Weights of a small mixture-of-experts language model, trained from scratch on English Wikipedia: 8 layers.
Below are experts of layer 4 (counted from 0) of a mixture-of-experts language model. Rows are named router (the router's row for the expert), down (a neuron's output weights, with its number) and show model dimensions 288-383. Each number is 500 + 40 x the weight over its row's rms, rounded and kept within 0 to 999. Numbers have three digits each.
Before each expert's rows: a language model's description of what the expert responds to. This comes from a sample of Wikipedia text that the model never trained on.

# expert 12
Prepositions after nouns
router:541552492439506548538474499472488503537501436499496532421523512530504527497451533535551540588487518515507466476535544520479460438501576557545504492508498479574474506533523596507515572522415507478509494422510532489534550495493562504456519553492544464448407471487467498537497540514552521500
down0:537468504468555505558515473459537545486574492460578503507496520532450463524544532518582478424537467491522502505519505524511527532537490499540505461481483597495427477453530476501477440431525490484534556470528440509502516520455497564460478518525605462445540456551488543474522530541559496556
down1:466529548515519538452456556508478469489531541547524512566517497450506531470490524435493516614498451480498537515521521516506508524523463518521510552505459480592540472509491508473560529497441530475532483414534594461544389555544546474441487443639535484484504518469517453502488516511486484520
down2:514475583547457422542475529510415562486528440520506476460509457438543504472527442404474510538501487550489466528557555507571540575466515494519506440514499503420449503530471488471479470446478545449453533545526534468443514522433465498468476527532491468427553530521506516599521467463529505532
down3:500521523490454480506532414513487536523467563532614424428497466507505509538479486485480548501549518556575467505477499501490428564549493516532439427616479460536414478503518501521497444491491495550507544631502484518532483423403469523525490551509480538530483537461558476533543543469560481454
down4:549465484565521489445433541536518428496508459407504526422477504475496458458512511466552492437516482521579509617457490425523450513516523484469460535538500502499528507506508438517416492499534518461595557500536449532521474451550494491520569468498503474498495528529508452449517429503440446467
down5:465512539547511498486500516554496420498454447500489493450440476522612446442506548492492470585575548525519557517546501505475432445558475511508511554538532586451464491488476567473528518512378567495604462516521535552544538500508549487443533523483580440508516557444500524486545576558470433556
down6:476516448500543480561557470409487492520454514556501508526517481528464492496459551522495428455584495499510528546518519455427497485503511505432464516459432494414560593545504468510442481521492482480519484497518541504544499585507516504488535482528490514458510565522453507447507472534528443589
down7:475528487493521509512547450518523474469569452471491509542511482508471501516427509478483564477511423470503509513531509505553482431505499568504491562498563506467499543457541475481513505552507416532399437462485493410528503471472441493556516470542422479496462449460425492499553526439525554467
down8:435501469462445484562481492524497456464474515499478528494520521567589530506491476519505567475516544531470622466534513432519547533469523492482508498456469536518574525464474506543466526520442476577505504524527548481547449539548519566508469540472529490552492513529462515483492534565552535497
down9:497467565515510514527534543552541558536562541486489487592534490476583501514453473503458474476542522438627520576476533548489444522537551533485488431436550550525473471536492440544492486523462484486490486520563499502580454553484485485471497533498514534523539526538457478470550523556467525559
down10:481600533538556401568542548465448475503519529528504522419552437470506490499476466506487442518479509471518548473515482526539464507463459532514583500529439464473519569525449504516598516451455481535433480405513449515466593516434492470536495525505470511489477496481532458574489389524531489531
down11:529486464475507533502484436500507464517513478481480526481505503503494526542495485565553497469510507630520479533520493510581511498545499515563412511474547501487569482448479537534438493493532539541509508524517506521550552470486492484556508538520508438443494491434535565465531484550512476505
down12:507542487487533564527442469522485464530531463498423474519541549455467489488499488505490528569506483517511550478439448547473539450499498510506486506496484501446506573517393521524497422529494552501555523516484513467599519518485501502531545472476529498565502484520487417518517509515464526536
down13:455488515523548496469490549515501611539453519559573485489519581479467433484527540541461467433477580484539526505481523525490470514474519466515501510505514428515471454494478487506509548526440589507490530498566475490450599574473535585538511553517463542480432465492517514511515537474571523490
down14:483461569512502508525512536541555442458561512454446498571522568583533529478444540552496536528383544488528400559439493522488488553457540489547525472529475508432529444487461466543520559519521490588497484420485524394464486432525536499508490491565455586510458470503514516516557502531496465520
down15:447420511492441518506488590536445478445552449467487482421491459416532573502461488440473477520451480582452515563490556485478478400562534601385647485486472457450450506515485536549516511470550485465540577522533488533511463561435469504506541429485496530519457464494510514524502543530464548400
down16:458521438576443542503478466544504462503515541499538513500493497473509494527503483571494548452520504548428505450476490483534537507398537503536462467504517486554422421561565513520499482558456509494471533503539505524499433549502481537477452485566494559493476457484488484542540514502454422578
down17:507389516501550473537522518492473511499494501447526460481504546561412450479450499531497546457514506491447438525447501484529509562504512543467466456521416504457503483428452423498493482488544509455529495541497520529458565474439498517533457491530514542527471527525510463475439454426518470426
down18:450509502505558430515490441549527507485535507493448517472473520474478565539474486524465417638519538535455512453475548553488562496499543496521540474455506532492554504538433502565493536572548520416479538488478483439439464553509530489483499522467462525453585503456489531529481529545522564513
down19:381541499534508477476517489527533481417535523473518463461468452497418529443505425428569579485548522542522517547462528495480481572546473466496541533537472509495489514461465519522552567562411441547468487503518503550529588504508556465569485500478470527526472501545519435523483508461478496420
down20:531450568491378497546452514459496485485480427571480502460555563505502483490559522517476563480558440534513464453512502486455406542567503576531527523466455491566485549552520524478476542525579455530548488486496580557547492510446450522582460455514550544475469433465564459565525537517503477489
down21:471522482510567499511454515469489500564484556482530495497479499498497480413553543448551503592496499542515526489485483528508479595529513473516575529513498492492488469467513482569465511479478501548548532458437545511474454442459516524549528456508457481552491506500570531502421530470557441486
down22:522587482497535518514487476475538459515512536476548553477505559472503460520397506491568492505558483516529528579451481435531546480540461534458467514473450596447482541516466504509471442563476495520477489483499425511497451465406492532531546473499532522544552493508436502491470506568484499477
down23:408494541477502528524501517495485520452524552491497517457525434488547590492500481477578558453501437474523519548453420410520441561487501529475513522494536524483508497516485505493538525533444469574515487452532497539572482487560456479540491481414484463541597500515511495424508462514515497526
down24:507406530489511486463451503432523476487541494517437480455513532426533490484528547472429431398510538563564505560507553532485477468407509554482468469537485483484453540481482482486500511468489525544518513524581481481481605533471484508455518567483558508520438473504503490551506451425516490462
down25:557496497489528461552520476455564503491458442513501492567516432484524418514504520500477531514454523494448441509412543545546393403577600540513510457436532507483467537474506510571524545481416526517439426524478515555428467528596500470561491466470523504504495467508480459478600537463414488487
down26:495512480532550478508509518522525560485493488476564476498492508465461514466564385491496473485495542586486396472641522596528477530564413492470543502562499531532542480500539578476561510533492585430461524503511492489464576500526512479468442464475467538450469466458420493542516432441518496483
down27:474486492516494473480534510492470528429493557488443469475505481463513433461498512541507470546541538502508494509498470515544555497466508474544525479493506507528493473497507480576491510519466452403496512501513540460477470490507430485423494496493418551568423456530461479512466526509454507548
down28:543507454508510483493493515516573485517455457548502467474425518565488458436507475474415560473460475479494454572522455513439537539497517501469473480478507493487522478422454430508514548498483560487532456550439515564517556484520514461477462483448469461529488523476469475429489514434489592488
down29:544492595504497461457535534484524452502517423476445495503495491562506525521454488518517473598477440432452499526467448476553438559557516418500479584564519538503525426448543452543551501469557447521509492470514510505544424452457463624518497542559538490462410472524491441450502446519600533481
down30:448423530488479518526530525494523492470481499463535522479481516571560478454459494431542529537512475517422475527521515488472476510555588500515450501464547478544450581422502573457547484544493533461530480499556500482535402513512552432467522423483480547481470461553492585482499541509485524473
down31:514451571519562500518441457443469443437476520471522477509392483486530531562506526531496468578524441476445483590469483476528540457495448561520471519432525511473484513444521512480525538492505532501529502507491507466511526470471552478517518541528483561492543444490541425517439530520456500512
down32:532479479484483525557483451537514531535544509506470519517534495424483560525460531524467454451480572500472491490488494503452490438499519583507444435488515466475484525516481511430509448425460476500620507474484512540556529506461482561457510501582467519523437584480535484511524487502493505533
down33:517478495527504462592502550461459519506521541493452538533549430544455487530465504490521484544539503457499538438478440510537457540496551468490444493488539512549579501455477481484511504536457455479536526499491534550443479500575446489391480531417494492475539514433429519504427524461499466528
down34:517456527493476496508545470566478538519521556470513511419504542448523464456492539586579555476476465439502575450493472529522550446571510568509547467481497510505513513465511503522566527483481546535538548486509516443529526473512581498529467571486481637481465416476548459502486456458507576456
down35:520553570476528499517524450528471472454490520516525449494467502495490504496475465527508430503417481537482488452448481595532534480585455518511596511444493463444420556419588563522553508491570459467460482550488496480427515545572438507485479466468441473542496455534550501543515487504519470441
down36:483550569453532538575527525540480507538501492518530503553434522485500515551463482501431499478443504516512469521489472553541462585439519424569456490513478448531527570491511492481520500516516517471504602554494458515425489501548481530455548543491522490493511510522443545481528519480518558560
down37:516568541460445552477544412476523457537539403443597464475519540462519517480544561521430513570547525454410515499540536384518485479525485467445521454536524504544488527552519541497531626544455482469540535505458469505522561543490463440483456545552491538495507557489503488518509548435495456475
down38:526532495471493451523524497500476479485428533489455536550528506528508442436494444449447489544532477523496520501444550500452578537454489507541519520545439485445503522452451556569425486538547464482480522492574583479515527525568427550477500588486509506475413566593499448523548543495447534490
down39:437498540455577524519530492496582497466507534468467470503507460446505419485384454549510526569477527411524537483460491493518470564518454511481534520445515542584466496487488490537478466486469464509529521491417450579489483501503459546516505524561493504590524522483508468448505472458595492488
down40:529517512509481547542469532461565448504528458450455513469502443504457466516459502592528398481535463403553450500448472496522496491530551542447537469486429482565530514511510475423560528484479545541512503520502543455473578454466511484588485603503496462467433435519479411496438440546504522532
down41:540493490480570551602454472502465494444538502466531559517547432523490492518568373583491502460431561473538475477476540508495509507405483469484572457504490411533436433438470479491535491491480466487529408464454545466491530469539556494509507537491486495554422505514535510550503529560569441476
down42:484458510452486509565544526454541547477537490504482442587519479444533431557550499535495522540534459548514518451403426483432553479566499483572480507499546555521519559493514481481499436539566540473561538529407482535505482468484545464562462496566555532508469535561474502521553485481498578594
down43:500455426473591501488508565488551479490509527496521528514508479565481451537537529483511502482549578545431486452539433484544490548537458469527535545458551496534412509457402426480462466499470522539444525522484489440503539582553534528544493471576484458425541450450467481475530463510482502483
down44:497521499567527490510566518470541502473568504498446495520517436531494455453542471493524515446541475501493469463520461507485454430560470510495472585475465515547540497467548489495460516509459487467563505525449504557581521504541455468424488493529496429471518554539524457470495528541473566492
down45:551431459503455436490444512506489513522502458583541489516535482519437483535500503448513473467469586439542481510497511492450574524445517441557492489585487483499500558461456500500525469501501476524543519520448503433559506465536470479508470474540467450498468554495492559468516566506426510470
down46:561514522494511540534498515481456476505511519501499478472488569554454531528488478538476476617499587513505480418526492519471496471481559511494482552482432533464446426555479510439451443543488451422519537472539457489530423552553509484529539487533434525445467510500555509480544588593463442510
down47:526509544552506442458480484503511445447495573486486518541465509589456530496516551493462515496491607527494519424544476459555509484456531497522602517512502461517464486501511541499525479551492561499497542501486520574519476432503505472457467416533511531565502563494493527533509522453518488458
down48:476547481496538451451484490518568533479469518569504494508487552475449510460489511500525452451551512548607492500556497539569491515486538510496529454528444401487486484597460479483516425513515449459436590526540448441459521495489552510529496489472492538564480509538553499446499511468510515583
down49:443489487492544541511529508497545530528551538503534525512555547498492428488538470455464505454513550578526439453489506530486438558542481474445546484495519459518396486482433474555531478507481503542488519495501509489444426515489511563513480460528574522474580456528472435514438476510504530542
down50:503502466489526486583543422503507534439486499522518555516556510489519523522429463591536492552515512517503586513535580544530495511570468469534530453508586585500496448443526556572442468465498401553474477476524540451461454478500563491530514569406497554519435519523452509480522557466538473571
down51:507448513541451544547482498519474458523539498496384530429535545515541423536480529543537518485513545510547466518488495463466494449522500483487415515477501474543590509549554482493481452542548435520461490439500544575546569497485519471544537502475489504476537461537477501459519508515473515567
down52:542501482569499540492514480472523524455502472567501528451550540493484504542447506513417473480489490529496502471472560533544522497551476557460508523490473596465556494523490421497569476451481457498479583558534509542566486509486463565503580527539399496456567547586489521430532523462486569515
down53:526517494547495455427516518566570539424491592452481555534443525498534499446537547490502495527530509506494534540464602462546431452542450523528532522487537550492552472453485506541514476592467505509542530461519511536523428498447455509490456554479538448497434431505492473519426485534393486493
down54:458520471508506586474482499484525524456514502506496455505457565440512586483466455481554432449531559495441499503545464479510473485468538457504509567500539444501506520444522489524502560478445500417542558492490470534525579478553509469481479541590501545534446561499493512444439517464497565496
down55:536531511492487513523504509438560519488495475513544491455462458407456398496552523508479533507494486514480510488464546508513528476556516438513516572586538460457571541483521455520453523495539431481524467533529454482499547514488395483544534421446467538521511458527510502566440550484473435566
down56:504467552503483503468538512477432524451524508498476507454501523503540546486500510472565499510473469538512444542517498507445512482498498471527549467567573483449521484540476515513481469466489491519496529429504537507495470530530510570462530427501516433470470505437567436480511516581510560464
down57:498457485520487495553493492532494384462507501481499536517542470516477548475533462419462476445501431504525509495465492510501488541552467524510531452478541468473554468419426475479554546523503533452539517459530463543472587458461446506537555506495527570531513525536531443447539388489473540563
down58:486435524476472491525494520463461520491496514530522581499472494550467466539547499468495530553611557456499461544493458512511501473503489484473498463503523507546471541494528485524465509545473499476480447478497479490471487496484541463465524462528449486456438467530513590467564528424593535491
down59:513513496452518556467463469470494474541470528494491475505423516492525532531457528493544473415480469547410472560614507518485498489511582561421504431519544518483474497558499520509531512510458500512481533433534512485442521504440439556477509553443461499428440494526511491498556477484456425481
down60:469486539474472456475493457467480474439562479503608492435525495602453507446509501519484481581479533515521435489574510468518478431492490453495443454458463528515582429522509516582505493482488517536516456488550588478437405536524464548431542525504466445490512480430484491493451493457465490517
down61:466484509472504497505539530554489546429488472520468533494510504541445520502443450512504469497498526540567502456468478486535553511489458530493492481524532515512483495566461503496523567426497475426438543513423510502469471574437494525481425535522485518619495469447488567534559469470527459568
down62:498490496471458394502453406552535465478492467549476479515552510549491515498497458476519549474493481517483515525510586482496483474508484518492503423466477528498492469488516530494500562472420502538501484485521461553402515474519458532495556531547491489455499584500584422583473386446483428512
down63:586451411532481555480543463520477447533485540526479468472451535446469503397473565489531473500484406471464522554517484478554504460497506484472530462490565559449523507466513509528478567444476488522453499505517459517523532479521544505499550516493495531523545439503515464478544469518444493472
down64:533504458482497541445485499503442511503522498492567560528482566556477552556500444523481506488544469498569452569514444445518469505562487533514517461494456468508468432505447444554485451530503482453467487497481459399425354484444535442427525523537498549478475548540552461495525505562477490524
down65:443510492527431477457555462517500461474473457438503545545500440459553510497567467482478509482589490511573499545480507513489486459498503551474511531501435485480528528499523559513470520511570570457460480571419484557476578556481543477464524524510500499508520483479593483508467539459496547456
down66:466520515474593523503482499581509483440521512510446550407494502449485564419488564546512472534519529455438519509484468522524555470482486518488541468484498510487492527450482572476512518504533536462523508480531548482491389549501484502547477431588433540489451500522493477401493500489557570533
down67:496485444556460425562509507457538490477500482463515451482429480525528520557508522521619441566523439527553478495452474458521519457542500524444514479480467552521526487531477563568397477515491550535463499459509586515561374497535486493511539496515477508486512547569482434554494575535524543481